From a checkpoint of a small mixture-of-experts model trained on Wikipedia.
Size: width 448, 113M parameters.
Training: a variant of SOAP for the experts, 421M tokens, 6638 steps.
Below are experts of layer 5 (counted from 0) of a mixture-of-experts language model. Rows are named up (a neuron's input weights, with its number) and show model dimensions 0-111. Each number is 500 + 25 x the weight over its row's rms, rounded and kept within 0 to 999. Numbers have three digits each.
Before each expert's rows: "mostly gets" lists some tokens that are sent to it at least half of the time. This comes from a sample of Wikipedia text that the model never trained on.

# expert 18
mostly gets: " ==", " ===", "\".", "es.", "ation.", "s=="
up0:499495509479477450519478480453514503502542530515532487471527485483480509515508487474485503497517507506457474552499500483478504520544535506509534480505484476582520507534531501461503510510523469484525520504500496487465462488558466516476499451473495489489501510480532440516519487467514532495477504518498539529517501478486537512478489507511
up1:490500486481531473543512529524515512473491502503493490498504529457543470486510508523483508516542483508507512505509495512498474439479527513434490492508491529514498481523503521475494533466486473484489541483499511458494491511493454500529491518474483445490502524485493560529517496470560507508485498521510504487529500488480536506518484503456
up2:518530492526512469516476513543452483495500510484483507482463529468528529561515521522514532503480502498469506449457502493480544521508534522462517486475493518417524545503488498517516502522460466506463505458521519509473518522501460472515511518456478517478525540532473486518524513535500466479462504480507523511506537464504470495554503493473
up3:496492475515506533539485467493492458515501447496442509551482533515513532562495459512485458539498501519485523528472480510492469506527492523462554560527503477466502469502474492485480494525513491499500464533528475534492486474461460522506504495477488473478473514507498457486473505534533515441494498494465468479511501476495503494497519491506
up4:495470502502489490487488436511504499516542503474485464519492496506492543538434518482477560524532486464520516492485500478515497525495508491515486509518512531506461475526531485493510535542485521456507500467460490477499482523529491502508500485532494486494557469493522468476490493489517485537484529461497484459492466465499497483496511525511
up5:458498477488523503491511504520465502539483499519477507496514543489517501513496507529508523513519497554505489545560551513523482507529501493496490488440461493442514509463503515461497502523483483519526494510512517511501495505498511445485516514515461453481475503470507487493512481477518480500464486565482491480492449541577495508485490491490
up6:555513504475541505574484517493497545455497507476470507474477486476498531521507492495482489532507517503445462473502498516470462522490543473514490515523467483495522518491526471513509483469498472489525501466522468496569528520437473478491498514523472483544474472501557518492517502454491508496506500488483498513480501494514514487470514474496
up7:512487453485489485550467514484466485517496504546485526490511495472506509510505496509458470523524507554518469540481512493503515492500487485496488516502498547528509508518493495489476512536514491518516528466510485542487505519499514479528520487497490523503473492513517505509478494538531505560510478541527519491494482550533494545536451483527
up8:552479471498458518468479517513505491538516487511519511501510520542479487493487477545493456475528540437496503496490472486503503488497515497448495486519530489484518511499468522526498518494498490491496523463443511475488486534456467478502500533534572497500513521477458509476557520520511530518480498541502529486529479513485541518512499495516
up9:535479492519506482537472540506478506487503513472497517451504505532502500477476476498520470506490539531485466502495484507511501476520473508491486485507462468485480479498493510479505475503484541502453468499510492486512522499458492543495485517531454479521481532536464507462493481522464487514496508447511528472493563412517497450495498470499
up10:500487593473475517460516524528484493505532480512537530527506493518550566481501548512520509473523490501507496534455509494511465508507474493475486527490512519456491440519476501514471487527502519500508492514482501470521503504494536493483530512522467513534510517488505503449526506495493482501565545507487474449485525505524482493479493475527
up11:535492473451472530526496474489552522535487504522503469470525507467493517510471497506497549522509490470457521499477445517476479523479501462513507508506526454512519517515541506498520560494509500536475499499528511478508514483531518486529539459503533511492513480503524483486509454472502491512490491541507524499495522503477528492498495479503
up12:474531511500484497511533501521440478483480504512513492489552475524473482472457526465513512473497507456458506505507482528520535488492512499423480511491491488492500487529487513519509503495512498498520501503458517520474500479500487495534489499494508488506455505461461483501484493527470503525538479489490486504484549481495502504491493488483
up13:506490481522522503460481508499489454507518518511490517552527520476487489460543509498506515500491514477506502468523504481465469435485494527471517512526477464507552496469499520455516495494516493493457532498495487485487480503492495503519499471536505533500471513563509510473510475517499541492479491474485513469519508563528499507478508490524
up14:518538458498501464493504458485486547535484489456497499480493548484525542503465518515490513487527548560531463514491481497487503520500461513504528492507531479551486561476508471526529554480521470472483477513510455468492525551514465511544520508568507522511542472490562493471475511522524504488515517505454521515531539529514507506529502527506
up15:486509491450473506530483528500468483530520487467488519487489484503506491536463531480504494504540475497514485487515501462466475432493534498496510546488500481532423514485449524495478519529500509466502523493530509489464474509477488503480443490462490498487515527469522512515489507522495524476509493512521447527519463446506508505532497539530
up16:517523470542510516524473512479513523511480496503466485454491536531555472503553506465500507499510548525482461504531501441480511482501554500517526485485481491496515479436487504493516448509506547500524494522514532487546509500520478484484492518463441558478496501488497497514488488477484519511514485534482459491503445501504526515533494530475
up17:485483506478500465487487484529523495473535513497486471545448548459524449529499494509507519489507520489516506476489467484459472514461501477512454530532547528547490540506483483510514496468510529507523458493470465511485504511496514487533491560527472535516513469537501522460481540439483478483469502513494483431475479475511505501474484497475
up18:508489498502475480525587468498544538512479479542502538472460545494503502461479519479499563491459517525529532498482499527491520504515512518494467504476500505494489469468495513502512467532507513501483502471515474518534491503483539486468523472498495528451517541508474491480514507533473530515510518483503502470524486444479536504500508507454
up19:424514521499483499503510490485519535491496509466475523470521525511512512485455497487511491483528502505498545501502530450486532492469527487519494490524495470495467479514444434505505480512514498472506497447532493491499502507490514472493506500536528516519459546479533478512536500526499499494465492486507524525524466523487497534479478500507
up20:497597476497511485549481532488493542501524496520492460482472509466536484481461482512513539496479465491488516448501506486520513480487511504515518479485502514467499478498522465445509451472509494499517517510532505505510446497438487494536554475509531524498516480513527490510498480471484452482484544520478465542505496515483450486491517516541
up21:550514477506531492515447532536482471506563477529546450495530482485512490501501472481521510478508475538508488479489528495460493483510539531446502487486469540476512480504502525518517476495507500493510488518496493527516511519496493513517502507499551518471474453527538530473514491500491513475541521532484481500519476553511519478508469500474
up22:533529496480520486463495553518485515531483533511456506516483502453476493498500517527496516529496565514522525515502494459532509482494476514500480492550515538524479489493534490491451492491508508505535491563471466521493508469513501467458483518530477450519447465524536490527523474502504518475504510547508506500552526498512494492533509516505
up23:491519478476492497494538463477528488533510524461469538472534506493509507493499481501513516487494485484468505473511494545517487491497462460500538505484480476502532421558468526513479485493544487502493471498504510517519502540496442477486486491462518504557494511503508509495459496474502497504474512511499480496453499498551513506491532498545
up24:419481474521571557479513482491486497506464497461481506515542526529482493484467431464487498489487506469472533545531504518501458501493488475501498523528489482494497465538513477479468523533476487533541483491527509508495528518474523495495497513485497458515487478521498518495521466506521508539500520495491509469513527493483506543495493492515
up25:519507470520456508515492516501498485480505517480480503451498482534505488514522531473477456505445535534497516463482519499492468493430511424538512476458470496553554483531543534461479515479552489499482535497461488482570493543493528502498536512532500489490498544465507493481528574433512527495529484483504471468504586491509517495546512497501
up26:481430485504530519523485472486484481484491511479477497565567486502468506526483540515524463507469501441492538514494505491488491474493504453482491533534564494537508439489551541490491507489481490494462507496467533486497496509518514492534485541501504504483463472501453477479527524465477514526503485526510464526501468478483474464527498468471
up27:504569506503496460488511468441529456502510535479527477470515482505497495536519503462505500464484545497513493482543501475528487492500507462434496446510514489501511499505478477489485507445504495477483478491469516498549497476498514470481536493449501470506500492412492491500506493512483512506489514499518519496502513509528502485459485494498
up28:469496489505492494509477448530531492477473482431500484499463534502523458500505475491447532479462480531481481530508516537521489503444470523435520511515495515535514482515526535462486500465511512518485509487511469538482509542555427498493508501469493490485515539492489492494545540450537502507517487516496458488484478516501484493536516513518
up29:490465540504515472474483532450490487506542490517474513495479518495472545514506468507498461475436499541509555557501506500502505490475548501472513518531486535494505517503502516485556493511504487478472526497479467484499463530497529472499484505546505503487523511512457448517478493464494515473490495486458462513559493424515510519475483449505
up30:500514481463523503513491500497453508526531501524522488496504512422496530501505436513508448529489486481511507499490545528563524486507522519508519487480557503546487514526515491526475471498534484497490518563521471522500437471481491447489497501541474501471484517515508510501538483529496522516518479500462501515531492528510495550448513497476
up31:523507483489518476510478542444462492493507485505498522498513503511468509530506497537469472504509483556514473492458498494503462512508458473496493497521500466463500466476508491479536468504543503468486491532498491524480489489493495512475530481526509523541524495482538506492523484535454487478494492480531424529458509500509467501499478516557
up32:494513508515489566497507478464483474459476534467422498486502532444538491538491504478502491556467516484509523492462507496488467463511505519478508495526507499494500510542482498470460521534519494515482492528513527502510484523489471508482515483523547500519551478489472532549454490512508510511506511545549450505476467488515491523472459472533
up33:519494498492564512514498495584473536469508458489487533522477515463524518504497477504505527510496538513478476468460499499512518517478478495521503472529521548427474501485482499521498510480512492480477495495515527472484484512493501504466459509468511498505484521460563526534521508541502482500493473538476460562488496474500511492467468508457
up34:490492511508522470519518491512525544512497509494523527455510506455514517565499545510494476513496533484477551484502462555462494536485519436510491497504493496516484538512522510509501506495503551500444460525493501449433486493503511454511490491539522495507481488486480516519447459493545522470508535481506520478499506491507475477496487475480
up35:501506473503464488528476516491511500502482502496497456486474479478434518555480477508497528473482479460502523432510491467494541423514480498497541485550475529515516549519513509516497546510500528515506486471552514463472487528492512538534452503510518464437504498499475505531477531506525500495515487503520535468493499462562502524480524434512
up36:512551543484485524514534507499466515520481503522479484535462496467525525462500539523482516517492488541506541490497439534496503539513527499456488495490497517524525518502516489493515508501465533477526499474491520531492485499494506468524503512526503517494458482465536488523479488502509524490475484508474579544496515526513526496533478520466
up37:512493495483515536466487511486509468529518449517501577538492476454502522481533545471488464516500491500502516531490526535513503471529519492511439561481490515500467472515511512543573486468553447534529525502481438522490454533502518508459512516504497480518489518514501466493510506525506498479513509501505453512481486482500476512483525492492
up38:518527536468535503549476513490493505462537494490529467527504496467516474521507504534485537490496519522531494497487473528514495492489499515535487524477487511473486453488495498526555534491535527495479504551521486468453515495492518510509510494498531496458506482494488483521510480502487541492524514463477474507491479516510481541496450470518
up39:499531465539500512524519499507497493542545478483497535486478514508485484492479522533477493471515505516542503507490510523478526506495493467504530568449503507468492480543512557490543495500491463494495494505497496523459492502494495493506449508495498527490480480539457514469491501502507512444462541464477478488534537497502500451489481475503
up40:507487498526522480468491515546486517482529505542478548518500454513502476497466507506495497465538457509497495474488454563490543494476504484512494491453500508473490444491479473496532488485461545473515496509512502521494547542492511511470505533509535500522522484539473519550477493523513502507480540501470505454510491525509495508500534532475
up41:502509528530500472512494516478479510477511488513533473492496493495523506536486515518543514512510493520518511513497471488509536513446493512518485513513485501485508473466469474485480537520505454440472484510493498456525536529507506495466505446460534503484504551501510517459462504531498511493494490494511473471495509460443483537492508515515
up42:501486499487480523441574514447503458510503514491520499528496515512550464505493512546503508525477488456502488479562497484504496537491528494518505461516471504552501489470497520517502491492508457461490529489475490541505483499522536471547491494524502494509500500454430467502494482522504492516493496494520480517480455467499535506514484471484
up43:509512504452535526472504493507529498492474550515438501559522509506537460479519503491529513504539487512493456493503494466499513485503548536518528491533529535507557473513513474481513462548504517469501504506535497526468512508478493488482479454450472512503509495468485458514476530482555474514498443510469510525565478482471452496457495488492
up44:519509528537500485491464519505513497538484475503471492491471486504489494513521505503524519515497483449471460467480528490469518502485469465533522521471538501496498488466509511526494493488514505494493571498474479493517480529422495452497480456502485517495481497528500511544533553493503506488484505523487441452504455473489533502465501468478
up45:542509534500496492476590455482499478441492465511498536487519533466454501490477527466516484537464498484505519515491458487541501509498500489497502481463484480500491463471513510509518478477522491518471437495462507492437495493497502464527489491464507501560536466483505508456461487517533528495496488517476501480483547453480520495513502507570
up46:527512487505553500489497499474508475533522517532504526510490512507496476477455477519519508559504506567572497474541439525483520497493508511530513502522487512513512485502505469473519464475529485507523458489556476513505488513502497497518502513517506495504503466500525485517499562510519495483485524532464511487488495460500540514507457471502
up47:459493502486471468522509533505506497484543499473503504541554482518543523523519560496518511523467453464521476490480486482476471470479484552504486506544464493472519471498515495530570489501469499472465489487517473514494500465478469513484497448466484497511541458513476525525529507527503555490440519489515500487508463521544500461522507472519
up48:448476469480469465479483492484527456470525484469532533487490502477491529510471526523469527523498476485506519501482505502488511507484488544488563445515538490528519491492536523501523471554471487493488495531491478511494516449493502459483451502487494518501544491482493457482521488555475472493455541531508506513503515492431495546510465491533
up49:479523520540510530483512453462494501499488492508505533497531522500492441484486475496498507523487470527498492518512504500497539517489497474478493536496483550435499479478517501479497480503460522490488508531513501485429500448538513497470491506590498497507492501519538514514534447546494490471517494524487539491493512432492467472538531525498
up50:453536496471492498489530503532503467504476522521539536496480480511492499485453479487466499512496521498487510488467475472510538526479474455483481563529507546447508461517481517490523484479504522499496543505508469508516496500511509518500538473479494495475459504521534458483533524533485478508487510544533458486523490508489482484515498492508
up51:491474498516527479493515536496467521472493477510517510539509499523468513489476490471467474474504515503527509537505484544524525496521552484485432486491556444488503508508526514513503453461504562533479487509507498496527570522533509535514467462496488492536542523494532491508482486513517505442468480469478479524474508524559492479488526513496
up52:478523479534501477446463497514464498515482494506476515439541505464509514509508463479503491533459508523475495562456528523542521514458447519506483528515522495502479472470548500500506494538438558496462523508490541472467555489464530519500511474492480492496480465449465511513488496456498547491532498456480477509532469484493492491521492491500
up53:485484507514514478512509501505471472499511533483465477509491480536528475516517514518483522508454510458481481451498515505514523484488472485500487492468535474523473513493494505465497531518525502463518524498497439508512529523472511578506498531470530477479489484498461447494506435544480495472535488488494475496462500470524496491495484501530
up54:529520422510514474527516490505481478514493478528471500498499544505498469444508510484485497497526507541457508554502511459463458478532483507533472494518512510513482514541495492508503490458492489501464554532523502513509489526474497554514497500499477478458447444503503479499510493477513504511529518481533515505522517468488503434487458490517
up55:497523485505510514518521468507532476535509546508507541506539479546475469489470512506457563438461508492520489473487455505514494507509531501481507523455482511511510490523555454484479503549507502474503543483490499527496466501500518549485493472487534506501475456489519451526482493497505490521502497508553528516485535466563490501523463476493
up56:465470492504522466463509503554464496518479488514504540520515493500517533525544468494508452531486495513485498526420555510512474513479527493490487516478504500484519492503496453530502486492490510519513548521472457446488498490534437470505519531490518511507516486487448532465479498479465506482472477472460509524522492482509495507544489502452
up57:492483493524485517488470517494482501509472453512461506500490523502496518461494550528524467543526501488464490513457490512512513482508468518543504472494481514546506500517518518509489456462526538553470516546510524493499544505504498492509483494435514534530499495508477490492489500503528544519502455503483536520524493538501492518488507437493
up58:477518518436489477501528514504508496513502501444514467522489503491484488526540541510482549527497527499571542496478518511491524495453508484508496513465481496491499491497539511521495525521536490505459510539527503500460537478473507461465457488482469501501549563511453521482503506526522499502450500433502487526509523488540489499507490449503
up59:515500498501521509492484495514496523480547510527540510493507456500503498485533457470534467513484535502503511504455487499463494464500488489520468529520524557490494506536487551527501506534518506523542498495522528487461497545523515480473486518493488514493525535484530529496488525534523494487515462528518471515502513488474474515487524490489
up60:495524499521530536531494485564501471475443483489475522507473490525528473481513507470494503539457538497476511506491519549515497481479517520468544516522536484492500476485533491529481480497491471506455502529494445521486512514491507463481507513456455543532505539481510514481498514512513483534497447476555446502485513527547500514488473467501
up61:525501507513503451521578492535491469494480521466542486528485528481504499516495480477509515531443541561470463483513480539497500502498494502490500530483483503433509512468504454494468512497487532478475503484505558510512503504461492493501546492472486514496518532481487510510481503513483501526464492513503517485484528536461491484495496473516
up62:505550494494476513478502528502490494527499478513532541520514480516495459543474471487476533520509512466476492517510522518519570461485535483502492512513500457534491485488476490510514519493532504464496494492471464533489538513448511473506512477505492529512470519488492511487539458488522502442527543510486479488520511513505510494506537498498
up63:470529487517508495460529506473529494532500465502535490482521504536520567491493468444537515532455511497510516488500521472525516455523544464495525496538462484514493507518483449510453460535492513507536510537511464500525527512503483467500495531503504494486501510518460516497529489467564488460472467527464479503511510513445507522492508506464
up64:533450480477506467443509499480518498504529478491512467513508546536509546467507522462505501514449513472496472519469502539509518539459472508487527482529461534472471497524507496491442543512490447482483481503502541507451550475494542499485504521525510506493436482486467473514483507457462470434497514521490486518490479470510478495501518495536
up65:533505466495513473480523481458464511500521552483502547513496514484500487510486509477483497514535493524524528541502542514519523511515525492536501518513497486478519472495492487477482478520522497506484517541497473517496489488503510522485458491483534515492474463506527452546475522481488531547538513573513489481501512508543459494511501507492
up66:474557480490497487492467519498519499477537523504468514491481558508494511432486496497503514517477482512494479560491550512452505475450477522437498499498480524522469483530535496523469507481489481488484474477530486473528497458503506500493493498498479465522446524516524448535501511509470504492518515530505509491501499491462529516484503512505
up67:482496496531487524537578479491486486455509506503473544488536511549521511482522452514536487497515497505491515504469478554525472505499505488509460498495494513526523519510538521524490482498514479507476579468508502491522517479525484536460549517483482536504492512506490519524505516474530513521499530491547502503496529525480501516474526458537
up68:478534489503484476496539498472526454539480506497451498550479488518517476529455474476533452514530506494498504464448467529476554492506544468520518481514524474514509483505476462474488489473501498538508458445495482502499526484499519463490553525482510506504505510482505536492506532531477480515511458470519492509488524482509485530475476513495
up69:484533515557503487483510525565505452523545522489502499485507460496495498471455496522501480518503470475540536484478493520483489446509488528526501501510499489514454505515517521504537513486537490479538488540495467476499479534500507487463519526526475480524486490483545483491474524468499553474477514519532482477505522454544514487481544526518
up70:542499526490481520486515533478486505465515485449536504483531501477533548511493548499506540510491493499522478494551471531474478485482500518511521457502518469501520487497535529542544525486501556471555513508513511509504498503515480516490522495488484569529538486459538487535474478524486481505491498483543499528488508511459496493448516488511
up71:500443496473531504477487503534450499499514479539545472487469484465512473483495491496508523461540436504465472519510495480492542466520511534518519481538453514495488472483508517518518514497476527489500460470521518529457480494538519524463457485488478541542470530453495467550493471538515534494471467488506526499532517483528507497483512500451
up72:497511442513517529474517511506491524511491476467523509484502503469494506527539515494504519517483516443550503550511503498508502492464480500501546552501493471492495457510483461519530496487533515550461485481541475547493539513513491506543482526500515488532483531525527469469469504518513489524504513464524509512514519491483510493456470530533
up73:543479498492543525530515566474492510521453526507504493489497494508498505419523441499542534504492509502569487502488533554511493524480468502491511539531448508458517476488475495504491489501513506505499474492514454514514490505493531539486483515477521510485509511514508468493448497450484512459499528516485490548471461466509547472460503511508
up74:502507485481488484499487510499453491507500470503449513494445519488566531509516467517499512521499520498476540497527520511511537521509529541502521518478549521516495506498555521501475525471512475519521488543497473521466481496452488508534460521490506518493499457563508502493505491547530478506498504504489567532521519486516490497474461482494
up75:492544524525496541527464499577514476527523492517495529482533525482499483499493504502517513500462467500446491491488512482491493435465514530501525478516447483497498488531480527504516505511462481512461498485540471485501480535564499507512481482498496569524533485479489496495517507536505492482513504508513504487469491518478464472502521513492
up76:478499502489471578472549476524526531535558531479503530510523503482517515459471481534449467494542504503530488550519517515493525525479508500498528569478515533473472450474485460513481477492519492510489514506499505493445464528511521531476484506554539488528474466498512492519461502508550494533503476484495481452500540486492477491518475480473
up77:513508485478509463497460477531528494484513531518505522517503445524487483493481523443508492476503459512464470501448514562510522499486537439530515483445505459528522461475458524457470512562502539543506516511494479519500513490475453500515486482498492490472496479513473469512512469522486509525469529473496494523500458529519503485523508516478
up78:509513459472485501512510492496502520515488492511521469501491558528508473456517480496501539520497465491500528513468483482521511437467587523545500505522485542497487508427453483509503494517534505506523493512501490491491503493498505435522521465498485464522538498477487523506497475507498468494525493504488488499534479565506531509519517536489
up79:452509471506513538552517504485488493480463495503482500496467504487520492475460471489512546518496512508480438455470485491470508472466489514518464505506540498489520461491485531515483448511515485534509495488524466482512457505504484525515437470498477493509504546491534434485493473465455519491492489540488527513516482484474513519528481468437
up80:506526492487514498505530505507451489501468477482489508492477526516482443542496481492488485514494523445504456479490493536485491473533501504508504479488552530486561514512520494511526506467461485538441507514513459513445475484546484528537521520517478502467485502518488543509499528509472498526521539521525517437502538496522500535474496500467
up81:492518455512455499476472529544511505510513499520496505460511481499492498493536501497512496532496492449511527504481496488479502502506496525546505507464477514530489458491465503503511553491514489487510468508524489474525488491491513508510488496499465456528491555503457453508553471541504562495481535458479532493527536466460517530493515498553
up82:506519499491516480523512507497512510474509501469490501491496456534500504500507474498488526492526528501496512495508511479498496506489468509521524474482506491497477504519512511516466505542511515490506480505504468495484508490495493508530522485432536493499488454493476518500550562562446519517510472492474494469563512497486530514481481507492
up83:494503495494488489465506514507512502525504480509490500491526491513489518520498553486487519527468539469500536533486490507500547519517548540473484533504447521491496511454491520532512484512495520482478544485522458543483457516508468519494495495535490510514506483519517493530460521513519494451518434536464487497474516520500537508472498545528
up84:505527504487496482520510554493531535526520510535475507511488556515481470494535493519504501500504473512490531497522526500533513530460495548519535481539499504497459464468474502522486522508521518505490517532457504514463524531500455486496492478499499520450497558534450535518506471513532515497493488463536512504510472484459501489507510503484
up85:525498561458505512509504442523537528510456504523484481524504526528494471473468526507502501477457545483495496511515489520477501496503488449529477428498503503500509502484483472496437488431501507493505463499519509472523535488492497474514475500483442527521428477459483479536531478474547506484508507481520496475510431489488496482479459497517
up86:478519508511551475506531505510526452513511528454501494495470478491500484527499487500487519511473516471486499517502533495490501499526536505512479501434515489492465472481506501468484515500496516503508485499494474494524472541525496474460489498494494504514503494489448476501520496494493501522515498514463493485498503471500540540516500486491
up87:485521470490523443446534528499545478475513536503482511517531486458486496513525547464496506519508530450448495504512488501523472479530540481500533529477510510535509515518529484495505499461470509514525494503524487504485542539521476507490502545483491535525484512486498487521538494456510481493506451493533536528465521512504509473514506467487
up88:494499459485502493515551488562477501506500506545495495550503521493500542473484481503503520472501540498531520526503506479473535486480508453475489487490498528535490468510525550501507514513534510518535544467507540526489519522468494476477530461501495494493529447465448493487494496502489531492480509482470479492476510551465505503482491499507
up89:503566495519550493525510472485509479497537483480485522474479489475487524529512541435498520486515478500499516529465503510491522468504497462494511474516510468473501511499499495500514475469531538543473488500451478497501490485518493511497535482476519543487471487497527487494529527490454518523506469530492522545506485487512532474531449500548
up90:509529507519487531486474476488491499555534493486506500502519487494434504499511505484486513548536502463502489534523478531484501507505494570520494492520498463572512501481508541508480486467520449474513545517506470512487482503563478489554485473489469504499457558420514482519482475494513478479479466497516530497470563473463475501492440518495
up91:459507464470497499542499434497508508526486506450496490493471485521496555492483480492466479482465512490480471487468537506450520510467488511503507474516512477531462509517534494450535506509499505498508477484494541493498497498530526540502472505500494540505490464553507528495539455501504511484489536450467513496516490481508470536486490497499
up92:520494528537511470515522515508492490483507526488477515533480490502511468525522513513505479498538498532509487488486496494522512499492464510518510520502463509526500540481477453517474442460509519505500500482527526489503509508514519507546518510483516494506515524448486499460476489494496515453501504526517495460495502502518447551503450454453
up93:486497483499494488471519499474533448464479430532440482519540504487454519506514467472534499560491493502504483480495502486494497524493487547491481542484509470510499471507514468506549491532529555495500496549479556512487505537442475495480520502491501534511509505525488501510531495527495501507508494457477538491502479431516515495500466484516
up94:510484490483483460503507480498482539501508508527498464514490547483502489531494488437499513457466496553484510490495509457488535517512491540488507464498509520492486491485515530478489465549491518504507515465478472532443509513486485507476512500486504472511507471477486498464498444497495508515505524489459484470530515459526500505505520481496
up95:504513553477512491510539478452498463467488499504524563470495531499512491514536509467500500460500497558494535523508480512496487447517498497488522532463477498517482528508546492494504517527542461485462552460540533500520522500500521481515505474531498451506514508523499526506523529509487501492493465511500465518495515477512536496494451508489
up96:522529463538502501538517489484507486493458467514546515475452549503523489490509566531525453492493463491491507485483512522509510539454535514502525443505469564494510511491513491521484549473472499579494517448544499486461493502497511493496492509488516507535497492516454527474497515532488514439492543473566524516543482503515522517502525472487
up97:514524462505508522513513508485526485472493449471542515478475527524517516480503503452490505466549513526476509540505510504507523520490492486522520498484526507524497482536487490494529452529496524504461501499506459518503508500484491491542516464489476518498478480489522529498536437516497504486469507463540498439517492494485533478514523476507
up98:488521511507494548517542498485501486491492503512530505478534438511516499543502470488470517509486511515543479489460465502451518515504514512524514484521502508512505529487507458515499548517460521470451491465515485496478480532493486493489501520511496519511514524474530508492475497511484441522466526510452497457500510521554492521499492455442
up99:503518532532501491445509503503490515479486475494501557566558477504508502484452452487516484424446489491480525525514507525484512468491505501459495507466537491503520503484499504491476545484535512517513521468523452514496517504501499544509512516490484528500496449493538451490512493548503557530495520514522520478522468511518531474462482500504
up100:495474502480459554513521499501515496490523489460453478466518531461502525508476488482522515511511512501504491497489492537529506505506458498484519526469488540488484533527505493464511515553525483544530460509514464549519516463454531508483497491532501502492522469477505509490553496491510510491515500514496518467575515512529460511514523508513
up101:520469478517487503482520504499469455530477467471502457496496525506484512509527505479513504510505504501481459573498488513492470484483484503512432523526529470517516495477533442534514478491484557506541490477485490507491501467519497512557515486524471502466454512501489478498573492544498472487481512480523526474521488477480495505469517484575
up102:471540515468511559487547537498479540495457502527528478490484513490528502503470530474521525501453511526514461524521468518496474487491500466451525520533502509514518527528476488510487529519480452500475543528483484480526507500468512494484520483457489512498497517526480516514500517530509521496499482488553514543503498487468507487470504513537
up103:519472479490518491524472520449523472488502491536500528503501515538499523495483556540493516478505524488466522484470514532522525461505534521522467455502465521521506463489508459522488509492511507500445533522509491509484528480471537533512512524478541533520544466484514488523483510531492512467528467537502501449431509481479484499481496478493
up104:520531482459524489475500472470458510521538488461480471545467510492500512517431532501472458487537479487463492521502496468506517480477479498504504454509468517511449511535500533540483484480498514478552483525475533518492511493511528512464474483516498545498464477476508502476513505461527519516492502497514508545504490491526476506485539504514
up105:464450479529526475478497502499485487506489485478508521548502447516536470473472492491494511475476490518499522510503485479516514507474508505476457498459544481512521495512505522517495469447441494523481526485460445472512482534498493536501518522537481491484514530496511495492498490493467519512475461527514456480575514481564519530508542483481
up106:510497486505495484485524527508464478496515492513493506528468523506482516531460485525515526524544476501480560508464516494499499507527553479463510494495499512454513528480518471481488516505502521557523488504498464517480511516484473539531534522499508522516522558538533492505507488487488488492510457494526548485487524518510522508527523534550
up107:524471498464506551512536501487480493526467539490512516477464507505480529510495493462535482457514487489488508504531506481531550490509457461512484496534507520536481485540495504461450501483513519435487512546513496526512486465504453471519474460545464507547470450451509503521488526477518507466530463540497486488494509490525499536501499471511
up108:504490480471499527493504496487423464512448475474491486507480505543508566525473519476524478528474495469503465487495508527521507455502495466483494506501514490505481445474506519464509507562502521486523514478511473528481478487478524511514496484495514514462457503516462512515476512543471433492542501513501513508530544511504482505526483540532
up109:487504460487528518482494492498557497497487514487484526490460468498479499524512482503484497526497508468530462462517540515537483511474519479493529542493521520532524467553495475541516516489522516509473485457480471497534513515427471520470525454574531484482552500513531483462446546489482512531516463486514454444547503481450517491466482505521
up110:472482505432482486500501469505488492526505539497478499504483461525495474523500554552487517551502482507463492508503513497467508475501478475476547497502495505527508472496535519522493494479484489482525471518481511485500521506547514508499519517512513521513528492519493482540505494498497519498491484505466483519476483470495515494488510518501
up111:487467489479493450503490485528558447487494484495506467513518448483516464471486493517509547508535514493448502541437492524491492474482483481449520464482525517533522476514491460508480523516520518496487531532521500488498512508458527552500523514486469474501524529485509484487520527517537528481488466500536541502522527480495544497526559476506
up112:497488509484487504497491503479461456469510498485491473474484528503488525472497490516517488485509529505495509519496468484558520475487527520538501453514525497558471534425518519518493457497450484480497492510494513499483475479491513555508484464464482492529492461498492511520471501560484505537519544490490451508494497461532496535446497515503
up113:508526512467511480472527504487534515465460509513499501539559471492519463499487510499509523501545489495492491507489482468500459504547533472530475472526507525504488486490541498499508440510511507468500497517516481510501504520506497467542480436518502498526513561512459515464525506535442499477494483508538466472575488554523490478517488497457
up114:473548507525472569479490495464476483520479466458495474522539468454485490507490500531509477509505468465515508511511486443494526457503487465493496471494464516493486493506520499532513517489499565509459545541483466495486490507467547467452537491444530538516506538448495462479504481555496513500457458479496581500472504490482505483503487484513
up115:470504482493520516508507514475501488538503484499518474487505468525516437511454492489472531515512487478502470501517478484494520474464508496487493479480457519521501518513473507488532465469493539538489455537510513532470473553525482477476518497513475469504508523487530485504526535510494441462485502481525490518520488504524529491526512504514
up116:498500521508479527557482516489517538486480518524520483509525492529467488486483539529467511527472523514516470517468476474473511505497541486461506519462500505485474545533525499498506519523482494467497497497515493452472452521510491492500516474498496521519495479515479477532488514481512492536487522470480497468481534485493522499518510462544
up117:502534501488527487545479516503483504496523520544531415472455497542457490550506469516559563466499521527469491527500512481518539475467508493495531487483497494485483480548494503490487496489516516504494467481508475469507478504504513507520496534514521509502466495497532495526507516507490534531519501472513503533513463491504505514498510494510
up118:513487506464458521513507493521524478478495511474486487496518472507547488514479506532526518495542489497510502488486495456514540466515465484496526531545479501519526474512509514495564534546490497498483512467511507524514494473514488522483441529554492496490498531540484515471476499500513510509533473483559449471508511461492505521544469507502
up119:483525524531462514504500510513473475509494512482493471505457453467474499464492538490479524506534498439517532493499503497472466527503459549482489456481476527513535503529498518515518497470502549536507476479509464481467508517478491457533523448503506512471448546487539480520477485448494513486467464501497494524513509454545527519497473537511
up120:534526513517505460516538547475492455505498502515457485522545518482461521494489488488556470587503505459517496499516442514534454505458506450446495519505506509499550523501479512497495474423500510531495516495483499533475552517481446508529501502499503535516466470512482505481516511485525504517467519486488477478500523469495523504490543476459
up121:516506489468490552497489522510461497486483547463530497517480488481433494537489498506541481516519495464489462516507524527450496494506510499499469489518506522527491437522497500473533500478486474489510489491499469436476516496530489528498492477504501541547515512507493539499505477517533458492543470570522512547507484491526462518484512555503